config = dict(
    n_layer=11,
    d_model=128,
    n_experts=96,
    experts_per_token=3,
    d_expert=32,
    d_shared_expert=64,
    activation='swiglu',
    moe_layers=[1, 2, 3, 4, 5, 6, 7, 8, 9, 10],
    router_score='softmax',
    normalize_top_k=False,
    routed_scale=10.0,
    balance_loss=0.00012,
    balance_bias=True,
    init_std_router=0.00727,
    lr_router=0.00144,
    n_head=2,
    n_kv_head=2,
    head_dim=64,
    vocab_size=8192,
    norm='rmsnorm',
    norm_place='pre',
    norm_eps=1e-05,
    positions='rope',
    rope_base=10000.0,
    rope_fraction=0.75,
    qk_norm=False,
    attn_scale=0.125,
    tie_embeddings=False,
    parallel_block=False,
    init='trunc',
    init_std_qkv=0.02,
    init_std_o=0.0,
    init_std_up=0.02,
    init_std_down=0.0,
    optimizer='adamw',
    lr=0.00369,
    beta1=0.95,
    beta2=0.98,
    weight_decay=0.045,
    lr_head=0.0115,
    warmup_steps=293,
    schedule='wsd',
    decay_fraction=0.672,
    decay_shape='linear',
    final_lr_fraction=0.0,
    batch_tokens=131072,
    seq_len=256,
    doc_mask=False,
    train_tokens=577200000,
    steps=4404,
    dataset='wikipedia_en',
)
Below are experts of layer 8 (counted from 0) of a mixture-of-experts language model. Rows are named router (the router's row for the expert), gate (a neuron's input weights, with its number), up (a neuron's input weights, with its number) and show model dimensions 0-127. Each number is 500 + 40 x the weight over its row's rms, rounded and kept within 0 to 999. Numbers have three digits each.
After each expert's rows: a language model's description of what the expert responds to; "mostly gets" lists some tokens that are sent to it at least half of the time. This comes from a sample of Wikipedia text that the model never trained on.

# expert 22
router:443502497569449463448457443492524573457552474488525502524542554412537494443525527465563489545513503500472479571567517448525476482459521540516508511529542549520494499528520470482490488486509520447461528513551469457506433507528440470548530542492573467483482403525455491435608496544537459482433550521473550504493433461549493542557452538454561536510530462504500476463549496548520578457504
gate0:519483507481529489517476531441473559522458544526543517536486491422488514375517460420563511501444472523512537556530506506467588436537567541472487516528461492489508529550473571454464506518549513464502500539624418479553515435537508477545526523535577428501489461520485499496477481466433479528469598466524481461572520529512510482570488524503523530463505534451488518497490482485507472426495
up0:538540509532481499475445441539509480459500508519486548504432461466496439509530543465597530583522558454519493504536487490512526502485555482499526492504480445494544600580478529510490472503519485440599482462507507503486460453582554584488587449462505554487482485526561514494492513563427495624501485446507570465514529555551528517499484494478488478503557421550463519495484495490492488450519
It responds to: Vowel-ending word pieces. Middle pieces of words ending in a vowel, especially -ona, -nia, -oma, -ina, as in Vocati-ona-l, and names like Maria.
mostly gets: "nia", " Maria", "oma", " drama", "onia", "ona"

# expert 3
router:431582450493438449516486548526479549487479430444496528541454556540539524435509474487465489527517461510463554564442481565511522493499473510563463580570579506556491500498465462508526474516474558546448594546524473498541448500502484578501530522470507472509461535498540485461561513486494475508569459556519482504464492602495572444489528528487521549539520517588470488494491530512475544531438
gate0:492541547516542587477413582437526518457547505458475526495499525422543515513410480536581496465523536566486486530540516489504577539484466482505464536440491412464532505481514531505514480487493501492445517454547501498557441498493485495517505474419460553556436477462534474508523498485514530529522461506491478516491535450566468484511468360459577558521529495525523525586504457514522494489552
up0:535473520476561454470403524522466464533563531521551478496467469498390443516435511542522525457450559541483498484537489502473425534504462478478517460497477533509529456480569459512477529453470548449489527534454502425504501445504554529434475433498523506408542452526494543469436492473521477600517494566498449496544482485472509544523445408544448454514500467431539515515525488543507525467536
It responds to: Media work nouns. Head nouns naming creative works or institutions after an article, possessive or genre adjective, such as film, album, series, novel.
mostly gets: " film", " book", " episode", " festival", " movie", " album"

# expert 46
router:434456413480507517412535479481477491453514471508548463452484443469516559556461495508553547487475499537430529544537434534481537509552525550504461503499513407520559518556516456589529557514491500524487567433561491476484503454472447520513499575529411459465482520499508517518474510506475508468561486530523431521532568528570476520496476553477458430427492475447465456508508550548534490544477
gate0:496503504527472564570466565451515468481429519484498500536504573493542488439516486425488535529500506480485516586545498573471495496535511544531541445468513448471585412442430473514466482501490546460521430445564484469540467543576508513498491465505469553540556438461534449488475451535461489468495477484531566507491529497514529476486515460533461520408554558529493435532525572429534527512468
up0:420478537501511544492488498547492518426429516552471557554534448466490510491503446534438463500474549496528501549487469446508549532490538491455520420553489412492513468397531491487547519538433456496493468494534540537503562474509491470504467445457548469488478477535548501488471576468503479457478482564553427542501464480475525527443518522368522537474546485528495493510603510540490459454468
It responds to: German and Nordic pieces. Word pieces in German, Dutch or Scandinavian names and titles, especially umlauts, von, van, sch, as in für, zur, Landwirtschaft.
mostly gets: "ä", "ö", " Ge", "ü", " von", "ø"

# expert 59
router:483524521536548509492455518552547510475425588421541461551478431529460478504505497537413542521394563508470431455501540472543511463465497473486528415486456462546544487455512522456521435555508531515529474479471525439550461494510488555455532503534514517511479508504508501530561478526477470489549541500469614461543505466421410482509468508478525483474477540548541483485533487444483474431553
gate3:493529491447529472561461524505477523475496429570522497488516532540564480459510491465514468497502476501559463529530452490466516450510554519537580439414489501468503500506545419456431551544486436560425500374451510470397512494481507423490554474465436490531469546493467511512505545414495487505569501517497529503506543477500514475578516466515481510508484503452452545517520541516534455575554
up3:505556548550531480557428537503490489587514528524526435493474448480409437530565568484526486515494484438434491482494488481557474548495479517444527509560473506474525453489470482483471482517595499530609484502431521491547507530538543514488511515435528535497553540477400442537515464519514497504472520553482531474513511544482528550534502421514507551541491533507560579446551551530486501428469
It responds to: Section breaks and articles. Paragraph breaks before new article or section titles, especially after infobox data lines, plus sentence-opening The, the and Its.
mostly gets: " MPC", "The", " Its", " Parent", " The", "This"

# expert 58
router:485510542518460543481537435524441556479501448560475536461471511547483464490483500556503471506521539383526463645489476525493513492515554532509483497448410457490482514522530527498567524511539488560502529523477557459517470433474482437516491457559449428568478491505466496544466504480499514538516535456523555517602496446489447551436466577468526471476459509496531554548470503478487446496520
gate0:518520555530572558418567557440518546496525441502555497508385545540508539535494476554390496536510545438395487523471512450543550466491512501578570497472493488486467497459468418514449488481478503513477562528508526406461545500453468510511486511459547502460420506495460505513531526511414548478487530484470531492503470474521501451510491495514509467508567475513504455543521556487446508511477
up0:480502556546541489508472465451556493467477515546520546452465468440515574518538484522600460514450550516489537476533466500422467498469465558495522531427515514503461493543476513514464482473459423581506505490551523444476537429477493497563541464507554475467549508589539487514549547440497472517437601496462444522506534506513505572471495487510388472516475483558507545485474473434442519473497
It responds to: Lowercase noun starts. Opening consonant piece of a lowercase common noun after the or a, often in physical descriptions, such as sl(opes), sp(ars), ce(ment).
mostly gets: " cor", " car", " fr", " sal", " mo", " hor"

# expert 60
router:529535454553489561573490512512552479524457526511539543481522465433549482411504525530513506538492483570483503559538462516520519501477471543464472457468504523430472513508544427494584504509510541540491541402485513525532509480513554551445486502581521564481538449490477511433498459570502560467558423598563464538456494480490458533570474502536503477513563520462468530549497573515500537497455
gate0:555456450453495518484542534531518513562537503503491513543517586528535496486476464579485521488551478467475450521483539499565469489565487493565493521479566404500481473529524498593535441521461474494588506449476481480437439513515453577463529502503521502494475493489410509563425506547526512446489532567494492557520549554498474504459514521465458495494456528545478542435449536394501474512566
up0:513445522533461539536448494533433470478457438537447506506458493502484489551424511465446466514487488524502463547455447500447441498519467424546555533475533497454470564508541499490475492493521478444521546381482488420481490513527510502544515489517468483424471469507551567446512493525488463444507534482540530465612477427479531387533518459490492475526506539498538548547493555464500566568499
It responds to: Consonant pieces in names. Single consonant or short pieces inside foreign and place names, such as Saska-t-chewan, Ja-k-rapatr, Or-t-uño, -uk, -az.
mostly gets: " Lee", "k", "az", "it", " Ch", "at"

# expert 18
router:503460514450486558501476490511576520497484452567418517532540522459551568534502538470483502497478521516500556568479475483482482567508510511534430474544482550464461498483537412473461591466423532488571556505521451544513469442459497534533516544499463467462568557563528511555501438508512543532449447498521597472528533473559504527518512446522483578467547579541535543462516463500504510465507
gate3:486561475513559482545500525535469444527489523507491523510492452530559503453532458434497514460503500430519487551588507554437454522467539551478461492421498434462589543486493463474533492536510503573424528509514479502466523456514455456536509481547474551526507547522523501503480503416550427473495511511485530445510544483445500569456546481459497530446558509567513514512475433525597403437497
up3:421396462477454461562537479501575517477478504490494461443474525523477471452511526529473511577549586534558437478549454458484545542511501501516481551528439506517512466482457493454524508437501498491504536494521499455515405519521563584482505445507549460507498549508523474507516523529558517498507504507621504500510542594557492398513444466536470553521429507475503490490536506476515491564506
It responds to: Months and first names. Month names after on or commas in dates (October, December), and first-name starts after titles or table bars (Julian, Sepp).
mostly gets: " December", " August", " October", " April", " November", " July"

# expert 43
router:481511519561567435448530509462509523509437523520471497554523476510528562514451540509501467471444452455431560474473509460453561462526553543494591484488481461485458439458497488456476503537471481474521471520531533585483564466516531551563534513428551557549458487483473544515514458510444446473531412493475528457562451485551564450471536486473541487458543502504516543583509474465502589473528
gate0:464467551485418517504563503506538498548488526522529496513525518550521508518466469478585512501510598498520470506544468476479487533499539470447554483472504466515498500534487406489428458500522453485415500485443418473426454460526516510499489499488492490530502487508445485423502517414578532486448482499465515548521614497509531542424486467620544445483466541549488508498507504484566561453532
up0:533488442472560494490498526474517497538498450498475498469496488524456472516539447551409489557506424494518594498484527523524483465498476521498428552537533527516467600484506565572543558484434535558547520503489527471576568564522504503521469533531573556462549511483537462480487489550487508529531534528531476453439427442471463494559509468422449578502573493453486507472469518574468495483517
It responds to: Sentence ends and given names. Periods and commas that close sentences in biographies and plots, plus given names and titles such as Charles, Earl, Baron.
mostly gets: " Charles", " Elizabeth", " Earl", " Luke", " Anthony", " Baron"

# expert 38
router:535470507524561487555485518470578597468419508559533478522441606418434531487519466507528499489536464531471524419500454441491518522492477515513574551458555565532507562532475548515480439478491466497570556513531464505492464486487580527448477532458497518477527496452561492472576520552528454551550459458481476449539548506538504435504551476475457534494538445503500496504515525458465528479525
gate0:476490554447553507524537459517522560474484500480480484453477568422528575525462466534475473503508525509467463489484449465516553518506571540502518555492560513533503505414489521590513479522487560524493589470551452528477532553497538553465438563575479498516452545494479476437501441533466517496525546491541578512519576456471457510509530473493519477488543558544599544532525448497471433575507
up0:457582561480534513472491518524539554496544528456475525474504441475512534463403532457570488481458538555523475481501516491496566458517495512560522535518475493529515484500470521508506554561509447599455533524465482486564485469506447502580483552525523470538410490489470443447501502524434474523575473519458407480422513527568505503478453517495532475469498600457589512500576529508482526533502
It responds to: Prepositions after nouns. Prepositions after a noun or verb, above all of, plus by, for, in, from, as in Fellowship of the Ring, Rookie of the Year.
mostly gets: " for", " by", " of", " using", " regarding", " despite"

# expert 57
router:447517541548467513465443479515552450603532542462473544500452532594400512492443581540465486500492526515555503474544480536518450497500502583505504496539479513547524559520551473448527533466478417390525472507454452540514513522462576487445476436566547483550544437530453489534504500478496562504550490475529470534492516480527532440509472478488483540517527528498525502476450567540510557485504
gate0:453464507470479424471600485495532481486534538552524478584466496457543488514439482547513536540455521392519552513594473495472496513479515547511443436419488443510534598478481512533460501459557489527463455497535494547443513505497472504525428440531501504437532522516474526474472559524432485463452505513499585498473458532463482478559531552521486486490511558509495511537452574457426512531503
up0:594495513547489463556471461446495486494457486553516518496473411410518575465528423561459455455466472431513488505502462554465490486520562530446506466508477469515453530490481467474439545456484494437539518506507464535540534416520486388539479508467525495495488485492511533508505487486541511458514462433563494566483478485461508474607498559597527497504562537527482485474500525526527556427487
It responds to: US college sports tables. US state and university names and pipe separators in college sports schedules and rosters, such as UCLA, Indiana, Michigan State.
mostly gets: " Indiana", " Colorado", " UC", " Michigan", " Washington", " Utah"

# expert 56
router:470459533530508487515518479493549512532472516461474530467554526467503489485525463406474524505429517554438546625594500492479504579466429538444478510461534548437552555531549446499479565475486499525474511456526547553575518530488478507542548503447444501485539482512523481465439442491482491463454478495544559456552521453560438553584505438476517458509524530461505504481521554550508502536483
gate0:528497476499516524533492485510519439535472502525531468436521479486538481391527510494480459406530523510467490482607504457586371549502497488492480502435444529428482489506487511542481509583488510483515510438396497535447519462484480486518466443469490493601501492519497482489456474482465515440534511565539549521479529509551440509557529487489493498544485408469442466532545492572514527526490
up0:514518427524478498500465582498450562428511487478481512497494439459513507474549460507541568492461483422468499461525517468470546473500461505449422439549434465512523429535513496499502468499508460494508513547592487518568603488541479517582506553556513474525476517469434394506472562515533524563475498528497498536505446426465588475463482487538492488474539573514481556515543494441500490516491
It responds to: Accented letters in names. Accented characters and byte pieces in Spanish, Hungarian, Czech or Icelandic names, often in sports tables, as in Rodr-í-guez, Tom-á-š, Dávid.
mostly gets: "á", "ó", "í", " José", "č", "ár"

# expert 50
router:559490525483554437527464542541546503494480488491506577567546564463556476487451526475521411579466520547445469595465460465517453524483474545550513553498471499487518515423403533538471410537473441463483461461493422543461482530551454446527509511529525550485455492451584549460471517494467458523475541513523525495502458464490527438531464456500542496498532455469460462459491556510525509496490
gate0:466504512533551496438497524463494505425505472451537490570554594557527495506539488492556528516490473508452453530524591532508514453472496544516472462489458456527498456543464507480471487494437457576488474476454507502520469497522505518517488484429551503522456454549473513600630453511411535483508480524442444504476439486462550540578465548510525532487576513559441526519479478491467525451462
up0:536459502449550455489582532423466530495484478524474545432482521512507475492549476476449508547485554535483452501472479503505558463418485564420569562511484544538500474432509519510505478463489479490499472495498421489489460557537536564467469511462520517523478456525476477505466468467571477496506496543527471512392423469516469416474483490553568522439513471503564405470449504419458469535529
It responds to: Middle syllables ending in e. Middle word pieces ending in e, such as que, ove, ose, fe, in Fre-que-ncy, bel-ove-d, Comp-ose-r, Pro-fe-ssional.
mostly gets: " love", " According", " close", " evidence", " experience", " influence"

# expert 36
router:445439527466438536427513533505520442433495464538529537525549488444496480511520441495471514486544441571514472558511498440491514444451485556435460482475568544533448450499526539461529560479529482479484495431519488435430440455447502548488448470474451560438545501506500526523531549455557501484562477465512539419470428508514424518543518566567497483464536464526531467481478491538447517496480
gate0:469509466442554540499538442446517554527459560594544485492520479457458510468528532546523477498529511530542553565530515513493480496546521488483485592464578429480470521493535487477487446533448531425518522443520507492492586463485573522513519496503470528548475542525509458501531423501450541547484451456478538501520508520514493494506550490561383491591407509523562491529450496497487486568449
up0:530496538467540502543487488462587495555515504499443480459497524515542485518577445490553558521521528499515570540507456548431493530526556547543473536547445553500524542482481453491466509529487499534507454462521533590523492558480477514498512508460506534504498525521542433585495493490476578486509428410489498518455506642535533500451515505597514522543502476554547497482452592458470492532493
It responds to: South Asian name pieces. Mid-word syllables of Indian and other South Asian personal names, such as Sang-ee-ta, Nag-ara-ja, Bach-chan, Sri, Singh.
mostly gets: " Bh", " Kan", " Raj", "kar", " Sak", " Sri"

# expert 52
router:547508527566539492507607456446496508530458465492496509491499519468459527554456511499500541510517581517537465435437503457531546531580426457529431565487489502513529465512502535507481417509514483541456502522427454495581517462556481553458571538549504504517508543444471496492515480533483506417511479534480468530475503503445407467473516551517467463535445524576456477558525417535441486473500
gate0:550485455444520425574527432509527460506472504455545560532444521448482525517493492520480510474474495497440544478490564476483509537519511456492504569469516459463475478484568470537524495561457458440437453546550532540529563503531499514531513507508480459548508543472463502463532540587503543415473489435508610533519519491556527452440542494594493565517488525517454519482463485486534587422496
up0:448513529492477520477453535493548525488503501503462469426562485521520497476528485467491480502532489518539534525493474557525408469469503516522472385524518577518493545504460551525480493443561484528564498471477494449509476530521503498477492503465506526441536487518526507585501410420453448576559469595482442413424490526397500549484509527456500490530500513474479532541529495562494407548467
It responds to: Quantifiers and articles. Articles and quantity words before nouns, such as a, one, two, several, most, often in phrases like a dozen, one of.
mostly gets: " some", " several", " three", " two", " most", " many"

# expert 31
router:437486473484544525443454454542432593473454494544538578463549465561440434555465527517601457506477469417464495583529447493547463479446489517546456504491460491462553541489499524447496531484492509506468518520503559527443520428467548518543503470568440503539512460548506487552483510521545517498471507493468514556497465509485457559440465539520530541518481460458552541483473440533449531477556
gate0:447495562451482526598501535498486534558518602534524547531508474482446512496518431545566504550555565554458560557525477426501543452496594495446496482423463471520497531536536555467493480506506508576472505530535518541541478477500525518519381492563472485496487510542539462502456480519489510473481534500509512444473527483463480482474543506498564499537532579485440517501480553418527496572495
up0:441495498579513413438460483539497487474464441518528498558596557494490537551450499593566452448454520466519531540516486517510465453540507558498492437496447424471472496411573529476481498427463448478512503519484532553471526470511519486505595472488470505522483508437515508481508535597459505525507498508466530558465485494516461505524392461490516485510492536452520449454436521523467473502454
It responds to: Math markup and science terms. LaTeX pieces like \mathbf, braces and underscores in formulas, plus biology and chemistry words such as protein, cells, acid.
mostly gets: "\\", " \\", " mat", " cells", " acid", " protein"

# expert 32
router:463485538502508520497514447545434594493466489581505482423484486570492412495524443522538456482551518427527479512569497493524498498505556531494511512507460478436585518513537489510517509520473474537515471508437544444538541472512485511563411445535448511533412504530475500564427532538547497515468539568513491519481495563491452563447483543478476495472478524439527521478536473449542475483609
gate0:437470551456491544480560484516496535546545496484429466506511518543463497523504496458490513497462438484538486467611513483502502464612496502518546517486484513516487490504535564555497506527452459492501581504520426568572528528539515545515474442495473523468435491470564509501533464508488455478585447479521479456513447463543497526492580441515533535531475502551524539465564446541434457602570
up0:475536480532545485503483481525547424464510515511626509452471478519559498423569501412483506479468529528535507578467524543503496530514469489526454482540499528546508510495481438453483481510589432582541461498533589471472540446501553496478566515459526462541498533453490488531462468513505462508455562445549538491508480525462422490493551557500523576493552500570530545533519488458488530493419
It responds to: Scientific and URL fragments. Pieces of biological Latin, chemistry terms, math markup and URL slashes, as in mo-ll-usks in taxonomy lists, acid, archive.org/.
mostly gets: " Phylum", " tub", " acid", " ox", " sens", " magn"

# expert 25
router:517543508511516508470508515524405534443441595521457438522505550528527462497488485522508463516571530449499522497521544566526432508489501465523526427501497508457493522522556500397472506509408464513435451415478494464486417491481452503574438454507544427544503530495520434512522542556507489503570516503473488555453554462472496486484468498576524530535413507474519522520538476578503541518507
gate0:444459482480544569436481465541505507552478480453521508545524564497499553502500516537513560490484547482550545528555507490489476449473563534502438511595504639476556462468502471520502490512504524477489456481418508445512561547592510501467544438509491487560508477468506492556543535457441480448494504515412550514539492516534486473524588472506454477465434565479544527454485524558513476536523
up0:474533469497518584524501454485521471541566481468461461546420509506549535526496534533412477472516538539462514517483485527425534409472402470528535486479527481440503571484535533534488474529466526471508480478504524518507508602539506523516500488522541545489454523501534461550390497512459535507605481534496520556490520447481486488565540439504535521516514531476370575476496480502505548468476
It responds to: Infobox list punctuation. Dashes, colons and line breaks that begin or separate infobox fields, such as "- Website:", "- Conservation status:", and taxonomy entries.
mostly gets: " Website", " Clade", " Animalia", " www", " Occupations", "family"

# expert 62
router:472564470529461456574468499475440456433556565506513491507499484504404443516542531469429585502476538516443519472536544452483541558466479494526547479462469510501573530434577552515575503493507529496527522502493488478488515512530503584444490527499510458497463494575513559494435528518524440454510501524447491490481477490445457487500482532515459532506477404431534517465506467429426422455523
gate3:551463451529459487543545419463445553511495526445472431494381517544445539539550522496504451561561523434455539505504519413456517471561489553495434476442469442491481495503518505472518503440437539467485443487469517496487466454513536475469508497535434471519462522519466474566488508509443478503476516509555545554475508444448463536429527443552489470572492535518537463432494539533453513538491
up3:502509496462489558566491544485528517564487453460547485482558527448558494454487545474471529523527399512498507527450494555552491410532495368443432532478490519490471498542494524519419512484513500543529468496502510478474444521481554490443481463576613459570498500491481513517527504514497524593486455520459522524502512471497520552552481489494520519436537448502506453581450538476558499558460
It responds to: Section header markup. Equals signs closing or opening wiki section headings, the blank line after them, and degree or minute signs in coordinates, as in ==See also==.
mostly gets: "″", "=", "Biography", "History", " It", " ="

# expert 34
router:428550517576517487567455482520563479539458496443488483485450463564447553466436515501420575515458502528493572459473607536462534492467477541492541528498564548538531467475460513551552411507520436455433519502518416475532505513501544512485468540529531478493524477514528458531490516495488524491586496547489501537512575532589533458537502521457467524538526450498490521470526504467467444442508
gate0:437483486520536412537478474506515488530437392515546510440537469590480485496559470450514517525470488473489504508488513467487537536501544568405483459491515465519543504468444512411466450494484494514469577542518464498492555518476567467534428554484471453520481499519509405487415527495521515481506535437540487529524509521483504474561442523444502566494486478506442541467480524457434427578515
up0:465488417520394434480546446477556464599517512503448489450466550502456559442505474437482453543502496525546472517528517439539477499560522541518503484494557512490446559502451380462468503572517504483527493535533546518495550516468576494511478521510557512502538554567506539551564522474493512452520487422598543453475527499499490452515476446508531517489509501482512477474523527479490525440440
It responds to: Biography education narrative. Function words, pronouns and sentence ends in biographies about schooling and sports careers, such as he played, went on to, degree.
mostly gets: " graduated", "Biography", "After", " He", "Career", " he"

# expert 21
router:458481524482491603535542565469479442531451520480496487519531440480452515501533512489503491507566446588516489542537445476520533490463441510479450538481597452449471550513589456491490517406576564541530504443605433533477491459461555476522447498545488539534513499561501475461515501537487529451547497532573515456497488516468441448491505533484506519486512467431518511538532538549503537475467
gate0:538521534571506457453521522522463486554482467528552522479453515504518566497500557556468475534503505410493492463506481545567503477444555503513523461422442501508524538542498528576553443585442521606496498440460477448527491523451537540514472462476532509505466509502562519496485434508517497523418545472495441527436436561528521465539579518501506448519535484494502510466457536406460449534469
up0:538458501494473459508595458473522442468498500482473495439453527568513498447410513444495447473501499530527469529519406552479474396524533518482522485555422501487598492515461546553493494492500439506475481466464550513567550519409455541524465522476489443487570488491510491475501462479544493519470561495473484488471419529396520485529463515521569499474518470522565546441509503507515503457558
It responds to: Single-letter name endings. Single consonant letters or short pieces ending South Asian and other foreign names, like Sin-d-h, Itzh-ak, Fides-z.
mostly gets: "h", "ik", " Jay", "j", "k", "q"

# expert 26
router:484511557431507497502467519474551445514555499570469518536518505439557481482478500511465466465462579484523429547553557520540504495496453535466465473463486419469486487452446444448478528534511529490509551439492424533469512455563500519454465501562520537448530410510471463528497460432489561495579506597559502555482481417531509479555505458507546524529544488446493461519504515561569494460500
gate0:555539497412607513453510516592510516513480480506471547464494513521532506512503477425558459536468481480467510540514496450445419472530452442548542496452504467440500449503462505470564499511460519431516502521538440508471454551509515491455448558536494501538513531488497438454435465446481516473566518547517458525465475509580503413557546551588565502535449516489446520476532462524505481495546
up0:562476513558542546483446534463556515439538489462471488567564561507531557538416538442497486489534504467510459492519459522513511458440446494540491362464458483457432481539461511521531529559456473502480518506472461556504485427527525491541541505487448424492572500511474416543511491493494549511518566494520482562523483522514528438514476547492499431461465502529524478449531406441510526486480
It responds to: Middle pieces of foreign names. Middle syllables of uncommon or foreign proper names and rare words, as in Ca-ho-re, Van-der-bilt, Shan-xi, Kan-her-i, Hong.
mostly gets: " Hong", " mid", " Mid", "iche", " Hor", "iji"

# expert 17
router:552551497475501584473427518450491499565454496416486578577408450433497464457498487539456488437524509470450515503464485478529398479502458507526496502547548507525484476571482431533455487522520555541552544518534501547475466507541498491442546513551498442497456459479511487516564485454511439474504443470495475529510422489554508536499523485548486520537508513575509449513539538497443546417468
gate0:491576486483467527457501472498573588460504489511493544463552542453464458494475526632519460552531560538510491507475501548473498510546535477468516463497419492571502482538554539579500408579540502457495517511520544485451516499535441535503486531530519534538493479473503484504525522476496489476497531514480525580448484543467495513516497474521502489402471570492465496462554464440388479584529
up0:535505558529495499559496525495514506509548539473494480460499576549540463536435536534457512528534516443486613446501533479537434497485492524553494427529454525549457493481549515501454482496368561475494517568483428485528490449422486530394449568526559477487541535534532472494476525470511485453510507506467472538545512554475500484524437508550514520429451447509550466491531475543491528532555
It responds to: Country and nationality names. Country names and nationality adjectives, especially States after United, plus British, Russian, Soviet, world, in political or historical prose.
mostly gets: " world", " Iraq", " British", " Russian", " Korea", " America"

# expert 39
router:444439457529479463513431447484457456521518549502505468505520507443530446535534583442543535519478559467521524487493452457586437534484562530515587458469498487465516516514567513456437483460466542595476473499529568555543476505512455451450466484458487528485548499437508465531474486503489510488467410420516441440539465533545520527461480529566534509515436541535467477466452516524493521443483
gate0:448528533551538515439538534518540482494448489475509523483540498475504495507569486596496498462493549556470500524495522458464430470592489596468483472519459521540590490502450522458500514493489491518499547519489495519392509431524527506504527492526539448521538439556580440478548543569465576497476438515485526476503451546597493514473425497519551484482501461550592496443495525510531481525527
up0:579489452470453465573464522501523537520522495491445509528447454477497543409501518515461536490585476532502489495498507557501557536524450531575499489540551481537416502505541499601493474564438516435536512454473546469583444525456470542510427529511536472542427499473479502467561478410475502501540511501536540519515487459501476515569517514481462560536554481424493475492487489507397517501491
It responds to: Table row structure. Line breaks, pipes, dashes and blank cells that separate rows and cells in wiki tables and indented lists.
mostly gets: "\n     ", "\n   ", " Chevrolet", "\n"

# expert 0
router:539518489454553551440474523451442535503409497520520534497506473545507506528506538520475491461475533480487484508466440434581479493567481583502482449457528440525527478462526489477501464497545588569564569528502505453524489554496543491512578500551546538471495484494437477548450520482430448569552467555459448453481489461546497488463531448494472520550469492523568436596481472485466502454535
gate0:495456477462519545466458461503520512536484543583500549526509492555525476446521493510485441464544533543429514544509450457567485509528568527460532512465516420489506450539482537424477479511493494531485502472476467521500449552563452513466569513572530495522473515507437490540438477510500482472506516469531512516458500475581470466535565444500405644474433563537444424528498514504464488495459
up0:507494548454499501522510529521540510560476412514460520555510481555562548487488566463539506499521554488486479507493416478518409484453442437485539473459533504487471526521497476488500511466505440475575504447496572455509488527581572600540465484494532492522551511526493483540509388524467483583538461522455491466496489505480532492452559434505477503432477547563431524552476477480475427460530
It responds to: Determiners and compass names. Words after prepositions like in, of, the: determiners and pronouns (that, this, all) plus place-name starts like South, North, United.
mostly gets: " South", " because", " whole", " common", " what", " this"

# expert 5
router:517432454452496437424448456606528507516481447555468506553521492465497556459463488514465480513507511485549482537552487423530511549501475451450495543475462487508455433480538553452488487473516507421557467495467452537472568497540446519546512526521531536471437536478518469473487500492549452523455590543484533567487487471549485449470468537498536421540577440478427495488494575499550462510490
gate0:511484398487492480462474491491542527585480473494472439430491443461541525469541464531456498501522550471447529520539477555525518573499486482448561446523526514501450488529524609558489481504544509539565455474525514552482536501528497490491459521401471488549464539465505481424510493474460445419482501483503514494524516497492438468505532510464496486461487477459468492611564486490424493592583
up0:534483511497571457499486512511460469503509449431489477542455495561483553465459533507503550521436518486496479514504504489495399545517445513520509462507448509468523535439443455529581474502469456539498435469444508545441432451470524518475468555479492490584559586481504535509469545464473584522452520516480536455462518514508533454491475565500449487528446470440477493516589480463494601572558
It responds to: Mid-word Latinate syllables. Middle pieces of long Latin-derived words, just after a prefix fragment, such as enclo-sur-e, exc-lu-sively, se-na-te, dep-ort-ations.
mostly gets: "ordin", "por", "pec", "udi", "mit", "enda"

# expert 48
router:518493505545514451565512485458403573508505441472498546553562430524490488554488472532524520521566489561487426525530422512435519516532438498555532539506556523450474541549515404530416427480498531424505466471565510553496509491536477430508524564505546489520482506524459509463520464507510487546488510553549467532490452503436458513510484512501488565510444569549469438467523536503434513508477
gate0:513493493489484564474505510502512566513490567494513508399561497427468480512590538535498528492479487430616455520537437519521538522464479495516405463490473561572450433439504473499516469539536426478531541567512480538445510494458432530519496467475510463457462504499515462514474488546505455529433489450465581480464501472481491533493547473435552477430449521548491433439485476528481490498511
up0:458416506477484548474513477557484551541482473522496536498473505487619466477451419489503448444542461493511579514515517457430440550455568558447485489461479407493447499548536513494475540460558527456494572430535521519464521521530581524498501465440457553508495508548514500564580492512512505537493476521428483468575484537522507481511545521488531439513503488550493440484483484516498461456434
It responds to: Word-final suffix pieces. Closing suffix pieces of ordinary English words, especially -y, -ly, -s, -ion, as in Heav-y-weight, Priv-y, psychoanal-y-tic, cl-ay.
mostly gets: " heavy", " very", " iron", "y", "ically", "fully"

# expert 42
router:511485473491481518484450505522496583515522449467529458456526513539479490513478461477504453411498574550535468469474502531495495497501476472565436424438479533545477426510488437514489406470564407412547519494510502495545485507459454482534537474559560517498413509448515509564483451549516400585511455498440488483430530502525472438523488447460516529544514539500500497511468510491528519476436
gate0:527474507516504447524609476471479451488458516493524554439510543457475542550512518475438498495503510537491471511524514455536434543509534527463519578472499450447519628503437523536535523470513513539442502473446393525490508514568466507530473491511471488466540564509509496483530477525432525475523521599501526510544539510515473496472450597446481595498496461456581495500485465487442447542525
up0:526488556522551555532512464434470496532522550470518599515484483387576515490523463543488446484539511482489490496521554490520509501528512410491582548520484513414555550553529555508578451523555569474456482494553558469486507551473514422476499459557488527509466473496527442500462537483555550490538499540496550484467504437522503446538478537515445466511555495474443449561492508482484513535569
It responds to: Adjective suffixes, adjectives. Adjectives and adjective-forming endings like -cal, -tic, -ological after a/the, such as national, political, local, clinical.
mostly gets: " local", " real", " national", " different", " political", " similar"

# expert 10
router:513472444482482485513538456470508451485573469550532559464426540498514506481528482492562411483491459504444519623473527461544516403544495528472494522480442517521492483449516538562435503535534446539496512452547523537494512539436572448511531516470500468487452578561472464480465513475564568568497523435508479550543491483532447560474519464576529456471488483485519488532520488466471417486510
gate0:543557500458475470517462579447543434522545505446529474455494514450455475560512461530550486489411521480517548519515504531496519489509497466460514457451529484503603549450490523495538399498433438499479479455473450468527450507548448459429495502489612443515482545479519453502543577501540512437485480523423481528563428475523583484524503505481498494514498507537508498485489512524415551472471
up0:512455442487454509509417478464529462519524512464528537536610526476505560482532506520498439504408477523496521511522566512589509518502511529433456492523488440530496498491617441495458487510503488494585521429581448543469471545530504483483525522535474502464523545551518502485478553521422542516519500523492529515465535469478434494485576482591548467515451444440527509456459574521526461516522
It responds to: Lowercase word starts. First lowercase piece of an evaluative or descriptive word, often after un- or inside quotes, such as bro(ken), sh(ines), det.
mostly gets: " det", " exc", " sh", " conce", " dr", "wh"